Below are experts of layer 6 (counted from 0) of a mixture-of-experts language model. Rows are named gate (a neuron's input weights, with its number), up (a neuron's input weights, with its number) and show model dimensions 0-191. Each number is 500 + 50 x the weight over its row's rms, rounded and kept within 0 to 999. Numbers have three digits each.
Before each expert's rows: a language model's description of what the expert responds to. This comes from a sample of Wikipedia text that the model never trained on.

# expert 53
What it handles: Derivational suffix pieces ending abstract nouns and adjectives, such as -ation, -ical, -ology, -ity, -ive, as in evaluation, commemorative.
gate0:518516517514473535494493491587601501428460514555470479523493433464597443447466486568518490406477433540520547530556516480547436520430437473499604518454457523505431477494553396517533582506520515585550420526536549527503516503499479415618494527547457461509492510578479488537531520500464579421580471436390480498582575355539454547569523486524581498415496596410456415531566601507533435433530523497505607534562478469436434480538531508486482562560466490513399597512465555463456493491501445529483385552454497472538513445505437485500523543449429518493528427493489440576510497544532478521
up0:516548564550465493486584445493421550491607508499556496482531578425442602550482523475513519545422490487434464457531470459459507453596536480537500434544572440545558414417467565410491455547482457476527558577458445421491478550457531595382524486469535551510483476404514513495491541572546442565416512478584544520439538574498537505463460538496334506563506529585550421482478397420423474579460493490581439507418495464537479476458482574488535509480524529484580489522588548527477596469543454432445559518518473525452546474464581482498520475431574570530548474529537509455469486493480488513
gate1:441496498545464493376430471417502513549437501524423561450353580492505499465448584535400510443571416511492465555481526656500455490518465520494433421532539544500489482570459457495557527536484511468440529493554458534471530454605464493566501564482561602452485437466490513484537462504440522532504464534435545466522460504518469465487418450546412454532531592513547382510510448483544485464561539546467568491517497535492495391468593596471524464570530526514413461469469567454515507514553597538553440503542495496515544550467459399512453472508509547502416472445543476545417616534428536502
up1:406503474550486550384428453454462554512388471530463551489459661500476576432487561499469503457552340454501516533540482564490451533474498530518488491590545510548465467530456513479542489575524510490417548527501495525536508484591515506485474554477539625417548458447505514490440502542501525532522439511406524529534452469549423464498467430531416460544511589485545361464497497470549535488519493526468529457472503415510527464523515567495500459573471535521430551468525576448560485502502631515545498517537479491466544532540479407511408570468587574548458444474572490614452577569436497489
gate2:512490488496548473578503506520497457550481593459469580479509556398582506492493431498469508368471500619514458463526482447580601520637561616646480549525555510555560550545507541544489467560452457448582514485484457555525457354492524521551525567502580462443492528370496472416516457490463496471443633473605449485555446557503551549480497489570471462607535538514517465452501473509526509589524537508516532544519472525602518465545470482491517487491523549457372527527477468493468517495431491559476496488519529547548491440532535513485505535523479441508551612483436547470492506488487556456
up2:454519502489480514452508420565529449449633479516485464536500555394555440501549560411548491468500450541491514631555493437567431503459504616530567489455511500547480444503527462589450477477439485478547426488480592504511549484508533382592579537465454561511453448441510490578599491519492566475475554500487518449517478456447515513461496516513475571514355516496528520496481461505471558415371469438456533523447498468458552525563597481478562549494564557526516456537444481546414480558460475467444499521487514508454362441548352454538467499517473538513590532447477455457457542540460482523
gate3:474548589460468528524525482517492489538551496484576536618482497397472414490554499487459430392522473501560437467536480587421517441474455456435481496393425431558498453401468471549482508523489584413512514485557489434532415496395475515558503392505453590473486563515474603560537493449517550495513417543490396486521545528453550543524489456591517510466506576484442439522474455527438492531417578557526498478422528430525506530512521499483611545474510478556435395482588437505454532504464501465561502544481502504449523524473469495526527500403481553393443576576429495568556460558521512564
up3:510488495532539467540520354485447512454485624488461539583579544509479556486447463505489444570464430398557525491559486577496497466460426422526348484507538479459521438484486462550563579459539516449565498477529483522515440531509506449499520619519488623398475466526502498510606468454492487517562425502574518516482532521374521520501390466609485455410478617507564438531458468563508487535493543504494557570539498513538584531498476428501544520525508516481496488455501585458589472463455499415521525440465427540493469504463489512565468556374464507476499496500426558529399466513511539464
gate4:442435389468457509523555414509495524517498515527491549507437537487460537426440544656572479484451511541482490483440511550453524537497509569509635466453548547504530428444470439486513562461486562465526457479468541504391513503497446560436471538551571473508515419456517547516466497552452350454555505476500468481522559524476385424466452547534598452521544504605555609474443463472605490460453505438465548517499470469468494493532505409462364612543504522504468414554481456581473536494505581493462445510488539518518544526533588472543472582487515515520461474455547548510402514426474491433
up4:456537612589500502460479547468438520439485484482572401485559494442460465516499456337465530536493529541538631526590403453510537428438554554486415519537472432462353544565505533510481492570535438521477531520389451602559463465480541446514489493553481546484483489560490511472480549534570521480438483498453495533420459453592548545566481449524412465456403448440443495526544463550512510563552479471482449538458544502443507522527566576456509447491482455540586555489485569459473533459506446436502488522499520520497547532525465460474463530531647547434568436574491483580530547574491527496
gate5:511531441421587507452404554565515469468469502425505493465466374434486459527541453586490447503524485420520491526375474499501428419395474517512476608489501534487518549510501539452476535527413565389477468504475532478498475498599478475527611530504455534476431351561434568473503499481511532477460540505525467482520502568518424523471438492552456508406510546556522468538501485628604462495483482496529479430650512520476434387566415451467525487481544535492535474557513530471520516431508503510531492431517487579452463488516575477541505507511504447432483383468471421428463472448584512484
up5:471518563553425450563620447470478497456496479476448559520467604579569480488485566388547563456486555557464561432537469512491619557535537499512514463435468436523509424560451507538528482448572408614513525493497477522491552499439528501475394496522499461547551591473531364500497524529462435530495439455439520408504502421496498479482534501465570445563446463462532522472523507390423566468503528511563503568393547471538527630460560544586475471486490494466506557447521419594477493554546533467484578537517468458542535527507422606469518480479416534548495490525480527549482500564411467474
gate6:541450523430481500454448526432547584556465551511406479490526482544522553425472471511447552495584573519534450424447493537550478484432435424471433577579525570488561583522471508508503506431522490470458519451481556464419570440508588531476525561532496478528479576483525560558461501526439572506461390534400483428598524527524496481409467494509472470558548458491559549441548502532509619552521521534485386504546437419481469480384505596540493498476507431478489471466491374521552483367585478553492467560591528516482465469500436570484469480644493492507478497488510490478438517409523477525
up6:571555518513494430564464576495583502555551472471519621568533561462530521546461484531521476434544485493434519539554577454524544560533559545459580444387494518605483510522519456548494507692490579513477465496540500437528430515432422533522482472537424525495482486487539485447552515486467423496495495593475457544459515481539453463476468366526439539551495525539498453502528526469471454508489524618518558563493548484474506630488588428536521546572522551564375476523469487495438507560580572458514440513497563563495467414565535492475533404417482554496534539574448457565510513473474518548
gate7:517513493534530484458554503527432558527592469446431465492523566437521510547419502465527457425472502452503504363561539490519435439523525468556539514565532490539484593567479468421444417437544425500525504503488483526500489562489465527522518519443540522581438432608461498534543481449398458461444488580522457378371454453476552530421467548423425526507527535562452424488490510531527550456436524523528532509572492462487405473456571451546580424448542466454577489509471564473473546445488525529589536550488458529442341458534512509584456498512533457526506552483441418575479457476557584445
up7:481403522528469502432548448496480551543630550425440525439486533479518504542456567474539438477488527496530474381527514561528473474465494491491532538534493558531485548496508517467488430536525448469577571501473478508461536531428506532504503451497518533549439396575473536526565468499465506444437519598494561433391489555523598548510413578434466519531535532552470542482505437521521502473390494476481506521588475503461413404478512499535610423473514551462648457403501558448450556383501509562577506581470470523455390396483560519555460461536523487522433546487533419482548463444532568434
gate8:563445487488512524475526530433480412485473534450503464506510489472449429517501548488467614463447536528464517420476433491434411441457530416576534493485402487412535520510478512443465567468414475512545402546538520471593533549539552451475570500462504515545429529559484464418498575516457392530449458442523465467545506401567486403486445485564544552529533486529549465546525544537528508499574495497532417583565511460525497485502410454405536555440553430521478554446555496561541566427459390475431452412400506560475457473494439558525410482523513489560426444439479454462465463500528389427
up8:484551427499550475530504471508508531515470569534559519516560457564508534590526562595455536530508536528534571552542596475485531455549523457464547470521406514529489526478513534614617473539532609494470517552497459460505447442502531446428483567482476460510523539424572540459442511481538465470483489501531523390488482506504493470517548515487529532439543497480480375488583493545452392387427600514487478525419459429561532494498455500594506494543521467469650569509445495426441475524468449503450465452440435522433558488659525560522560505463530518432459518536518554459447614474479383497
gate9:546350491481435463533453415476536477508599463456510362499527504441501520516528516476464508493520489477514499376510484568572497535393519538554387548571468564508575555462497585554480543413472567521471454489452485553497463483453514519453498455546620554511501498481517393469507487521550550510445470645582450501493469434494378511532481586531499544510493513498463499467523587513483541482581480522541499559468654480460376574496519497564492516451547547505437488553428562480509532469524585481454534552467516546538502476553521532457507536618477528466450437503522501449541523427549524451
up9:489464459469479468508489454498435463502584558508486400593520547485518570571542557431472455490568486502511590370393445556588477523427523470587370488626492506528555544535510596500472530498469468504480441493475423532534427535470539506458523589535526532540535532535539434417543500598550479568454455550554399476467484525519418479541595555546440482399501512469470471455452548529490545472570509473474479503503500542450463585510513463591464513482465474507417421580474514506532560484577551416470524484460511536511520543491521502514477529532482440471459403504451519521349539399433522513
gate10:445469392507456499639478584498533416481403461485458517530500534430496489550519508632642430526558510584577528386451510445472456517529489534550520505414522433526571507533494407565453497487486453515488543555489453505545512502463423570503540527517498452425524512490448383430503429508384493518497458512455454440470461544524519535499586565413387470495418503508549507560620493494514605461544498493527507517437472429534513462580491474439515530543490539469535495499534504447547547499505452480540409407495557465522478511524503484521534537609543568504519497405451537520470569563471483450
up10:548489454426459530457522504469478556424477417504545518524454566389515601517513486496490467520475492548522415460522547572422498490453526528475510459568414489421489534485542464538452429493475450642380471566539528498508546505411411485497567394533478439515469516475494511447542442496497474426533426430619497439422502562430559467531476485568419499514610500467455433482514523579448543526411476515489390529501546402515463470568471535482577577537522537445538544536558441425561553489530510435568466410505520479505481555543494466478450503558458597481527491451469560416482530475455456440
gate11:512484567521411384514506552531496487474403446531596532498503461501509475524521489500639541475488577453429455524429531462572469523517570535533464494560575496512435620507414491437525514553453434521368494491476476533486619456465483460525457504349505443586464531513568466491458550495577515494550529465463421518447566536611528534550599548502527485576424469528569418520521493491458581567501505471479512448481417470470578459487534505522472422530495490535411435417470492521435629601537479516501471487514517480496483508512554495507543428493580467523554561534501447440528541435531500495
up11:491515523509520393518435540574525532412414490538587503463543480446542541554501506513607570476525601487418439502462544484491467527496561498562465480564558520518406580501458491468519456524480451479422530514539482496449551494475447453498427503380508446632577539493511523441474541460540524419516465483484487558472629548568480510598586579432485435548446459503564438449502493471480554608521529464468531463440456530512576481448536454522544392557426505555391440372431487540474577563560529551504498495560531520547509450487490513471546502441552489518601541533493498434523534443508529534
gate12:470486464433540539494557483520441508467417421420466480498474537565521550470534511510490509462558505472504477478471624438492489509414534511539509512516433455411506535498492475466493463530538391670552443539381486444501531516484512401506472554560486504503535473499598459492513578552493527533567496449508477565488494524472532526484427460523556461424481497430526531462509447499496447410522534433531466438459498372628486380541542562557477482476541486466502517564518545609598501436410526452483433441478434541552446466528537556556500480540356452559539492571496408464554551481436532508
up12:602591530562513521555511475440487463457540568569557563514461418467452417457474515520560515521496568500493462560459450585482459456578514513470462360532481571543458503538454574533488525469436544425450511467595508575528502528529524511469569395475446434513381455559401505546489472510451472465452474627470526426539485461477543505517506497505448581554520453527501446579498509508510595561575504483455505528500594623438503532497427432444482507503477527524466537414545548433463490494563507528438498485530483449465526532508459498429479458507641489395458510460389573484463485553488465432
gate13:461462437463500449529480485438518525562607452525496487466553530527557530442495519440392491558541493488458487464432497520459537501430535445479458477385503506436483429569555455492521522505509562412529469524578404558501537478506463473452505392401432431448454483479483445509500544358417471499514609443522464505467484530468443482443465416476573485507629471552474561448474576471510458400544447511502506529497630548522560532441530569532552431525454535531498530582404522499534526485505552425590544440474476474547490563461476484510477565491461471479482572518449522480467590450447616583
up13:549535535578504556504533467538510535479482545528511493586447575468538520507505567543561447487470496560515553460626540441586543492508519465504451493486456393599481550357480524564516541541537512578481541535382465447499424528466423452449488557611563564516526397518552500490541474564588510503524437473543445500463584497587497535529470451520445503536389597487504438517552550479421494562414564405513506462537476502370424524489488517530559550519564490483474529438540590449388530515498392467448454517487520491471585480529492516553483448436521549498494422528454488477469533524546456506
gate14:433488420459607580453471494424503504481522542447389470475552526388466470430523554482471556520418448538461531478543511490519573544506534549490527510492512533454527484425582540496466465395528462528548514615495575549539536535488565488458496475537405513426480478557454448515473495605435435431493521421536565463394466539464527548535598444493567532540538494489416543479477517542481527498457534438477636520584526536483448566559469482480525570490501548472500585484483655536472527455387502474514483517523359472422512567468505502470523588572472538547548481433473493520446481492472487557
up14:555590556431507438553519532532540479454466465466494589423449446484464568544556486488535499585540477496518511483555471508534461440506503528476500504458447493509510508541490473533556507423488491548526538460538497471539451449488558499429628545561480470549481511449423582443416461482546524520495550610466462583540471523562524428444494578544512524538530464541568534518543505551452469537476509478524407518437477338478600513589367523439507518448477433490592418472455382446496449448551454505428460509522663509593544514479456462510469494487496438492490507537533521365549448572485498455
gate15:508493507570602558452555506475401468507567450425472538510536529443445502576486478381499497453479519515447463467534414393440442420425494473598533424510489428423426498514459533528443552518529506495453508476432447464521557512558511535513524472460585430548409496516488498443527488550553495570417463492530445467570486524493556423540483500544518532440584479562527466564557474523522453464525559500501513515485572514653460457492485589535523512520492483607467422520591483549490528550416469413511525529500499556481341415462443558476501569452493473534497451571600492517429464428492449519
up15:488529449413617483485545518528432493448559397442487520526511528439482583599439472445513481473586431510478432392542427453506504538431566531507544437517511526511485528501457564495487453417524519496475490509429448503556494519482530554537473477463622438465466511471379406432534448567558470561372512531533473445506506438550481422504507480587495469460485489562506510455441468546555585432501512592515538438491487486599447484436509531540541501568432530482485410604516526557472529481443431425503532439529583545572404496536453537540521516506497485570501521534643494527489478454440534551
gate16:532552441468614536550532442434474421604486441565530440478521497510413517610505544463501466458492544423506512521479518524510492465354517551436420540485550506511588499539548442545568492394534538591514520457457543541456488474523551416522537428548462503517481411495456477521444513550514511465443495458465513507447492521467386463565497444474368480461592445452455549471532549556451504498453584544506505452520567464527486569534501495541437429451633544572459512501546557587557501549481525474530577548533494497515419562468481428507490434415409512524475460509440529361472481463495510525
up16:488544481541546531496484563447484505534411467549492458510539415579469483412549511603430497516541583483458546494433584480505484441474582524578565446398610518521541460621490557462503524422504501519578576441592471523449554523466527500513487529527434443455556493540540550454513584571607482514527580555468498472514470512448505486524476440432531544512495470520545568509553412426503417527441516527383511456447551398594486564421482536522373463499500488588455450480456422540472489509534459474459538485503471505495532545505515452526554507509543438617579517485456491542418501447557538576
gate17:520481545479577424416485460552540445508560562578547489520502477425486521503530488441592515533468502498512554461519502514555458426468530458467480478539441581522470513424575477461456555461536507334575522610467454561611523493569432450600558453425578492518445490569518462507506469556473465518485481423550509520410471517407545484510506417501478575556562492587505486512465510528574522540440487542552530445492492486465475554580488465430631483512379450511541495524434563556482519538484455469465499458490594551507584429515503579493502431438521421454531455537444523442449378469510470539
up17:489609491487534550502503550536504495556457510444471544501507485542510606491508485506519423475488490575515437557509510523541510484507622546552510398588497444520548440565479513388471562528476604428469507493497522530556527425536416500532544533465538497522423492510519473470499494403598487518492464502589550467497576509547426431522530599525378552528501488597592467503512483489472544538419482512539552450509495563594553494393446585547494477496510452536478487426589477500486567477585502488572545411472534469448618508472527497563506470445594483513503554504434616545411470444427413490
gate18:468535488502502485396507416536479495510503501504541547471483495550457464540436619484411527443421495471437577418460542563452518415548484437509516523540492417496523460500538470567506448503429549470477536560514403430427464522472467521451472547482486491493534464557526495461547505488552450504559428532518493679450517514614459508491574415510563439540434531555492502446461491503451558466403487546488492508549501584468590527388553427497514474506497583519465443343438536535524575536549490498543431484488454500495477570441473451429474464531466442598556440549456440452564503526388473458
up18:490514529535504447422483493446502481501491484528492490593553416533463457478385510556414533589584536485532509580607454562480567457478472548559472477430492549412447618514510418514444479485515480461514502554512397503477520487612534409507483468512455485568444598555563533599598516566505428522513588466481439434471461485498542545374475466420496542518507501463429543544541537501486430545535462470498449501440514435518426456527465578480522515482526474436477516475534519477521559509492504521573433528456449520378384428510553535530472474449510499438500547491454482521548476603636514560
gate19:520544494500444473435588460512464543588476566652428487592490422539468493460471533562542502554440480539506544580438583499465452462462502469451484483459474484445448407495530519510482482588446562450563396545438534433446507506453461470575507403520582440498465502536467500529442536495608518490421570481621471504487539600459502511403514445423525564564577392527548479501578434500505398489453518543493504523534513524608441497540521623492498434502539478458490494556479463470494500466398466533473431504488462539481571538492526521467536447490532524445504422503451490416484454515489550398
up19:517523564515374493425583466453495517571421533564442485507542441533491501462575463565557516618509474506526504531440492536565469495477473518442431475491536461485421479430495474527518436586450600472543434529431526445371534415463505501566516397529563438541549497459479522543415520432600527496455599525595498493458482514401490542424597485373492512514572391478471489472538453473497401475471511595491525521457501538590428525453526617487460475520516508498540515568530442484524479451467435586486479566486502508467497491474540519438556492459514571415541488512467527433489483485576555488
gate20:462347564555474513552543423506496602500481451573516542427569571494504486581518465552486554462511477458485416511403440431484479461539509534518503430508513410489545471543535426426525490538539509515417549470410535448467484555481494472436468479507399528503490512432634453583504508478647433501545495490484549396508498525473583450428415472445501500451453558425433477501493518445536500553482573518473500506534444508531485495415557391509469443478468502593460519452439370460549472552564438525453568506588572474483445450470532485560490500475475573478484539459495559529515421500544501475
up20:579402551511502527598450452472541545487531493492509499458549487541492416483539444475506525423483509472484478569428448410454461469522516529553456533496586439509559497541532569366574533540529493440432501495549485519525527494539581518431446562570573539412590469534497588501433504516533477466529492427453511516492504512602422536375471457451546486455458541422519499503484591454549518509597503448444493521523507373573506592457532467471552506457475485621498478522426525462544487505556453520471481538560494424579538534444510477435594576535401470476519609528396542541491542437546498490
gate21:587438459580539468425474395490445514431494525518478375583505496443464543571494580422460508557477481605534549425455473568510533503478515532472457479503491449550634522578507581532450444425542500452530496491530464528497512511575594424539532486506559491486534426457476454415608442565478454473464483534570461481488486461471602456548469479540437468454466582523537481493533467529574547468545439474523540502516525520526496454549529522544526488497482526564467628548566568497486427449513476455477683464493456511455510538464385502508524559496490533592489505462463524539474417381537511509
up21:493640494481524507515531514511548508518497536426566540526506526557611445451478494478513539360451482416450499599544542518505509500532544395495512539506530662498410482442485490470610503535526495516473493567507464480553483582340494517472498525443502522492454523598550503473402558461409506501512496504512518531526495580536436500478506518523629562555543449467466504502453520474461447581500549519501420569613522515502526463552470491513488523501494505486526439521450459428536604532417624482533416525495472475519482461584582521453518464453584429426446511541563488474544510521497488591
gate22:466433458536573469458518511491415525500562461457508424536583493512391539461481430339448520464493499533440559555527613499511410504500539489536540517555594474497489498464529505426523427492485546502518487581530440503514539540556487499527437550533577444419442579537559517371462531491572508461571472453545417563427492529521479485615570510380543443575477443433525526514483436556593446617587487528369490467532504490522523490437476486483467463485472506551519480507536484591508515506554567454485492505498509498470468554519492462412519529558486521539536470487417566576492517480408588474
up22:498537591513538542559502543466563490570537516534568562500389534495500484527466559560519435565501530508547493441382534593484550480471468522462421506485466545490499452513499509530550515547457554471437519474501472490473519502435544480468509450485477541494470504468593417600583509433409473512492512582575517444552464496537480464399437446513449480477465543532522432510494511453516488428549505543595415566506475547492462374506630493577472444566536548454464445505495476403552469545394495568495468525523496515536320392461482541514494338463487522453418477555520498512475547558522521533
gate23:502550478421491482475510561516590568490536420418440556475523615497547562570445484520503418505493426543477495520446465528528564521527538371530515559545572488531471435445470459457540486483530509475463527524412455489479439478412451420511497485480513457484531431588604419483482503407514531460527522514545501339460453434498440536556589431441550475521495530559467463455479504452534490393439580568531567475560488585502506486525547576595476461524542510549579591440492451563503546547512509500563508406483525435530531582513543433568518518481526556465484439585442521494571487437419508505
up23:485483488516506452457510523517572547553482572492444439536558552482560468475434581518485476586458439628590540427506568497494582522593469448526625491508459509527474473511503580470501588546529496496488493476469362482500481549472496485530427495530491519387453593499467571582506514489547517527544410438490475496564524438469476518607483438505538435478433473504535406496505509436489557372465596490523521513525567527498534457533530472568470517531549481571440400424464586518581582495448458565533439468480423470442499570558536429469479500441541456536470487537493522580499611444483575478
gate24:434474477507430582491528507517486551431520479575508570361489511465490497447519558596557451468607498494509410568517426441428548483433560472490519497461433574504512562488508472468499407521481519528561507527489538554522544567537447521459469386560373464556528470491474478493471513430507481527423587669495560525482558520495429436461412560458475519496469451558496466471452546460601499448609531452497548571505472494554511517461476514500424482487475462519560454603603508525491459477529555542471550457495539460471547535489559515424426504532396535577531577538446471505497538612480530499
up24:451465506509489515472514563579483589490529480561495536366550587494502508478490581532536437431511447492541433586497500498400468497501529534443566535464418496497505550557528449497514445522472508559468528499485534537564512526547474563419477395547496463520495380408484476483519447384489497598382552611563560443474546566412414445468452585497433479463421415550505528493446529501543530388524478569505515509492501470555528470428514432513508447481479463533532453483593460493482429478514513492560464476490551444440538535535516497447408543398400517560519562550566533516449442573436514526
gate25:484539458451548422485516580536575504468493463463476453430513456458478466522512458426360522488532426540490447497422544524504399462420472395485462590462556527468514406443491522446579393481471522457457520488610528543479512481560532517477527524440536428493496548566539548522410575471454529466519539489484520561475427543523443565447478478490609485540492460566451513457486519543550457419439401441539561469516557483556625542514449632470466446474467476420538412521464490488503459507623546552513432510473411514491415594445499528487549535508494437482488488520462435484483449454577469539
up25:487531501502569401567526563560597517530520487517503435528497598448533458546480490433318444424451411529532495482442557488472445490452512452546489553569577495453488414459550517483571459486495545501463530523605429577514528466581534523508493555476528483458424485583553501541457546506483510469538488428499416558416427546481357561499476427557556422522459450539470430475472535491492492372502445538546485462478578432569581574485503545535496425541433463465494497522528556469489507549558535428558429453479434481579442540530543532527594502464531439459521542497487544523493472446549461529
gate26:469536522441485567449546490481540445476661515457435511493493429556490568435540487490476463526520538501536479443458538611563452508479519498535452404552536454531522438507488438537448602535516509543568399529516502488406489461486502514548555399528568615524497568502464474477475518496436567476418498472386513555575507415501423473518494489439519531448619502572519530484520528521498502523540395481502492488548537499427601464489500482500559494450526514395581530566386504436478474403468498403514540587561588385545508565451500445530477487568439491483470579491515499414455483486501500495
up26:454504553484508454489519492386528636527468560503416537427553537494399430517525583582436546550480503581480547423516532436517545484491506575427492464507447508527594506425527564565469560472507432473486522569474538528482485474442458517344533450534466487466534495487452554471537480609533530556492603599579474476454467634490470510521444460506542529521503488471471489532579449481450459423505486539405450533470466397493598483425457561455543594484442464527462410478463520436527561461540470513508547482473500539515511429539503496551493592562461576588486425509458489470467559551471478525
gate27:511594441456489565582511359458477460404498539478584540473462500543382477563507529533477510534428414584527563474523463507470571471437563608589527521529537482549596390537395568567499502550471531513529462502458476526542500471486578538477583517440487482608527410456484506453555513540484461605483532515582492551534552465494474453488436543561459486415435523514492515545493516428517383557491415524512538594498505453466448504515472530455518596485547486499545603485597525496464512503495525496437516490550512564468566477578476479575480548438532488458594517488545433412544473475487497536
up27:505550471434456579669417441420505539445504571496485449505511511531424507514513503538433469571481417612518544449508465552430540506477545559520512552573597468529607411498426568533526438497503550459513398471451482515548447469467560542516528567416500469565539400442466519471557497521508492523549478540551491501469560460458466507517438541498462454458397532494458520512493534455537405597455408523465517584557521455397434511469497535472470579484524516540525525483555518512427518484490514494483560482554478553476589539597505467625493526433554437485587566461515466476562524441497545587
gate28:574471403429518594497381550462447515472490462519458549570530505462468545589504530539489546496514513529511517464442420577486433530449497460552505519407526526442554410497480410527462515444499455500493460452523554513532557513582551425414458566489505562477465506504508461598545517550443479539469455465436592418601513466479643559452440538515415456442581465460560553500575581503516491499542493558521525468570508468532574399507463509502438499469550477503542452451493495484430408431476484454431514442486495504505542455591408510469520440499530483466453541413555486469612361494510510482
up28:567506479462482629529409509510463480466476459508473487548468514448489576527541461568500506563595511512545526478484441549538405508438453516521483569455508569503532535552519422597427428440502495466535422478490512478509532472546556393525401543496444546513467509467469478537583477570445506518401455563486679432521465463462636602523466578473340475459459435428486549468500562472472582504476459544529515465524473536545544436519520560504456488490558554483562529480496466493460407432522525513512541470513507494506524513529474495482527522470468466370481522406530472406606459452509544520
gate29:545477497565527519525478475407456515545537562466488467524515499506542545446470512593460549411556474477494467492442473476443444490464495410491443382570498423525463514598502425526488436443531508422583473507522494502452488527474528426465439526455536521422488553476623483478524515474473478479457474486475476459512483481446615549477520465495588459569533524465398501510525402515490472588546538481548476444575529475500474493487538496516543419504436479526444544375473429418503459494447478506579542437548475513421330499482443433434457560523626494486563607552475521514598592516537587459
up29:483544540499506532620481508514512557477488465550510435463422556527527566455437464536384478524512623479504486478425493564492619499486565441385531479408505537536541494436465446482570513628450493480435510460530402453500538438472540436496451592447531442564480460456598565475512494373410494580492501573440518544564503491520449415494516556484507506449476479538495524442450539444517463531429518500508510580490491567474522541368593485499375523527529512500487482470460452446577509545623605488547547557505533506571555460525514480474529494471526476507476472518510559532476459520483556590
gate30:515563475481412561499490469496457526490497489542486465449470478460441553500476521423486552417456495541539474498512408608459444504491532511505483487441494450510567505461524508504484434496428503512500507467500572516485458499524526514468493542534591611527473552520397491525490509522538520526431457573484463546550531402434468427459452551568458448514543501502500459569586562517651410580597456535481548566557515463527428522484497463368518627540474509535389387599489493412538419538536500530467470518515509545625489540347588550533475472457513557466511499495430468494499582530511504441
up30:443508423573453520536483487507448534392481515492511442397503496466417469474529524425506479388470472607438586427446474625529604507418547485487606477511498475533518454485517473469501555534499472528508517435351470432517457571525509522503539521511541444533581508463568510492516524468566446510442489491498532469495547526467538397520468512569503599584410520582444477536506571419540450582449350526522499554468502475495510580486546472486502549508427477534497554498551474496505471520551478492474466492507554518547550531484553498514480505409583509485474484565313444507492442472448423453
gate31:430580503463575553526445510477501513573388475467557533334598428473557511451474534406536521617437582458496572511360565548541485488427559489487496459548523519449466434476472475469607495417525462460546525508449428519564549492498523542341532489433558477514506512515502499472498543473450535541500468545621471559508442485485502482495500501471503505475444563493516511511532463506626497477487527494508518490488421585454451487532547566561496439524521572522469563369468499524554499571503498504490464447518559529529453431542450488464520428467600427400505495582541497468546513551496491544
up31:461534536495589569543513497484547504582467465507540502369563444525543514500481495440547489537462497469470532510446566562519443512495520516484477436508485528522419446457447446478533519468473505462454516481548476452594546488539577470350544502449587491542537477468517507458549511419463561528525472521587458494487505542513517480525458522473459395488521549481483535508502386403581525527409511480500578524468452567477446545419527531542482446520569602513449575341524466528539480566530544540516485435554555535600448387494514493435541417397550483356565576567522536461532526543556541502
gate32:573563465452538491580447534484489474427445575548519533419607444464486510524509570466495447410457589476477497471521425569432484484413593420540500514563492592399470505452459476472540601535522429437521428579570459462530450563524428493495529554494462462578584506661462539471528519607476515464413415541483434518525623436569499481575466443546511465518497515537577545467485498516514519558603542499499489615575540473489462505515498499498486536515449519483465546464559523503519520479563507516480527392418532546574453445486443568521541472491444526561520450556478499494541457446493486525
up32:485536515525370521491573489462496452568542531409512538543378545476520413516433464570482563555500554507514529521513540484656563442566486536530501516471451460565549421549462568519416495512447559546495510436554501507505574466516539485460498487464534496510350520417490477564460517425501443572479488428480613478510395518501496449426512538516532578528519484482540424604525554509473451478492491522536428405532477565526531503465468485431465458436604437570517451466523484486514540540447538477464439534506465523382598546467570484512450516521609447440458474460507447556535544563448498448
gate33:566508489411377481362550566522568498564587563541490551466453483436491479580583645484460542464505533421466492373483483470534491501492563532522446547551472506566519451500435500484494464526409482494516446419494581518497551540514501521469567529502512582506472502619378491508524557518485544488461554494460477457518519456468428524484442430599554509488455529627541430494531532575519504524476640470475454533544608508481454473535504476486587525461551544478498551465530501536534507533513456559404474553495519571448495491495541567423540451444445481458481510481473537419555584515424489460
up33:474582511536531488515432425562433534485480526525577541545455540409476511532501430545598527453477403495562536480487547471528524457518535515438488472503530473464524503439591573492514399527621539520475526552567429519528478571498423535543421433441476548500504537494464504466507485616483533420540482389465512511402545516428502497537532472605447548506467536464600441459424490511537536580493451461473508545591450465530640498620514559456497537507473550489519528546443568418445484519488515448455552513540536436555417477628569528486474405534481498490449444533570420452470549535531495523
gate34:461542531478473528574379450497433462533524442440636492562562598527488476474507441415420519452516488534509474564560449484407479440503498451564462490551516478505522454489483540456462582501484481552487454527522440474530489547528452501504468415513512402444516533535517578545532594500526527493463476431520489479531474514530518482485461476591432534601473596543630381646563404505488457505515500480531493555586477486481411605441501423421508556500486463427450403543487422467458462484473436455496490524428529505559452446502504559493500553520518513457516410456472456591455589473547516483
up34:569503479430520391453584634444546496486424526508386577396505434519517509570501573509521544515522574453484518533442529463517452538605590484474539488472503559452472488498406425444535458479484484522508502537472516489608541507479562453511560618405475541568497484551416397432412453440442457526485539575454492431496476482544463470490501555448554444510490452475463544426516591497509479467555538523510523481456488594446477411530434603552500447493507466567545540404477572563541568506538480564471463472501468549471536563471457496508471409504577428528513549519515571460531465466427492502
gate35:511499454589619593421468477484444450434520529555478421449473494529551476507511534429542490614478479574532501457490450518497432523533524496444466552426445446544567449500514458533474490465481469438460486429530448488480591481586510422542467470495500574455511497535475432609521542530531482546449389440493514526461480484436561430482504568470462449381534497468516484529453528495524492397479450572507523541401564588525482499504564477498417525516560489529483568523488617581569563464415473503531451536537481528406495543514382544571503555471548479470485567487388492413459510616470484575
up35:537475479623586554390533433548492489509487552626482439452426506591525399463475520492568443636422482594508458488534468527507578478525518548447517504477466460510511348461554468551493516468496485481431520464503432482505529523543483479537436515495461473416571484546527526590554488478553454496538419393461494456441562565417551472500488503456445463423500560460503544527486521434445520468395409513434502543320541498489464474482548475538450508529509474477488578518465583627500575519443531531564483510495469476416543533489445491549559513515494510521572521482487534548471466528465509530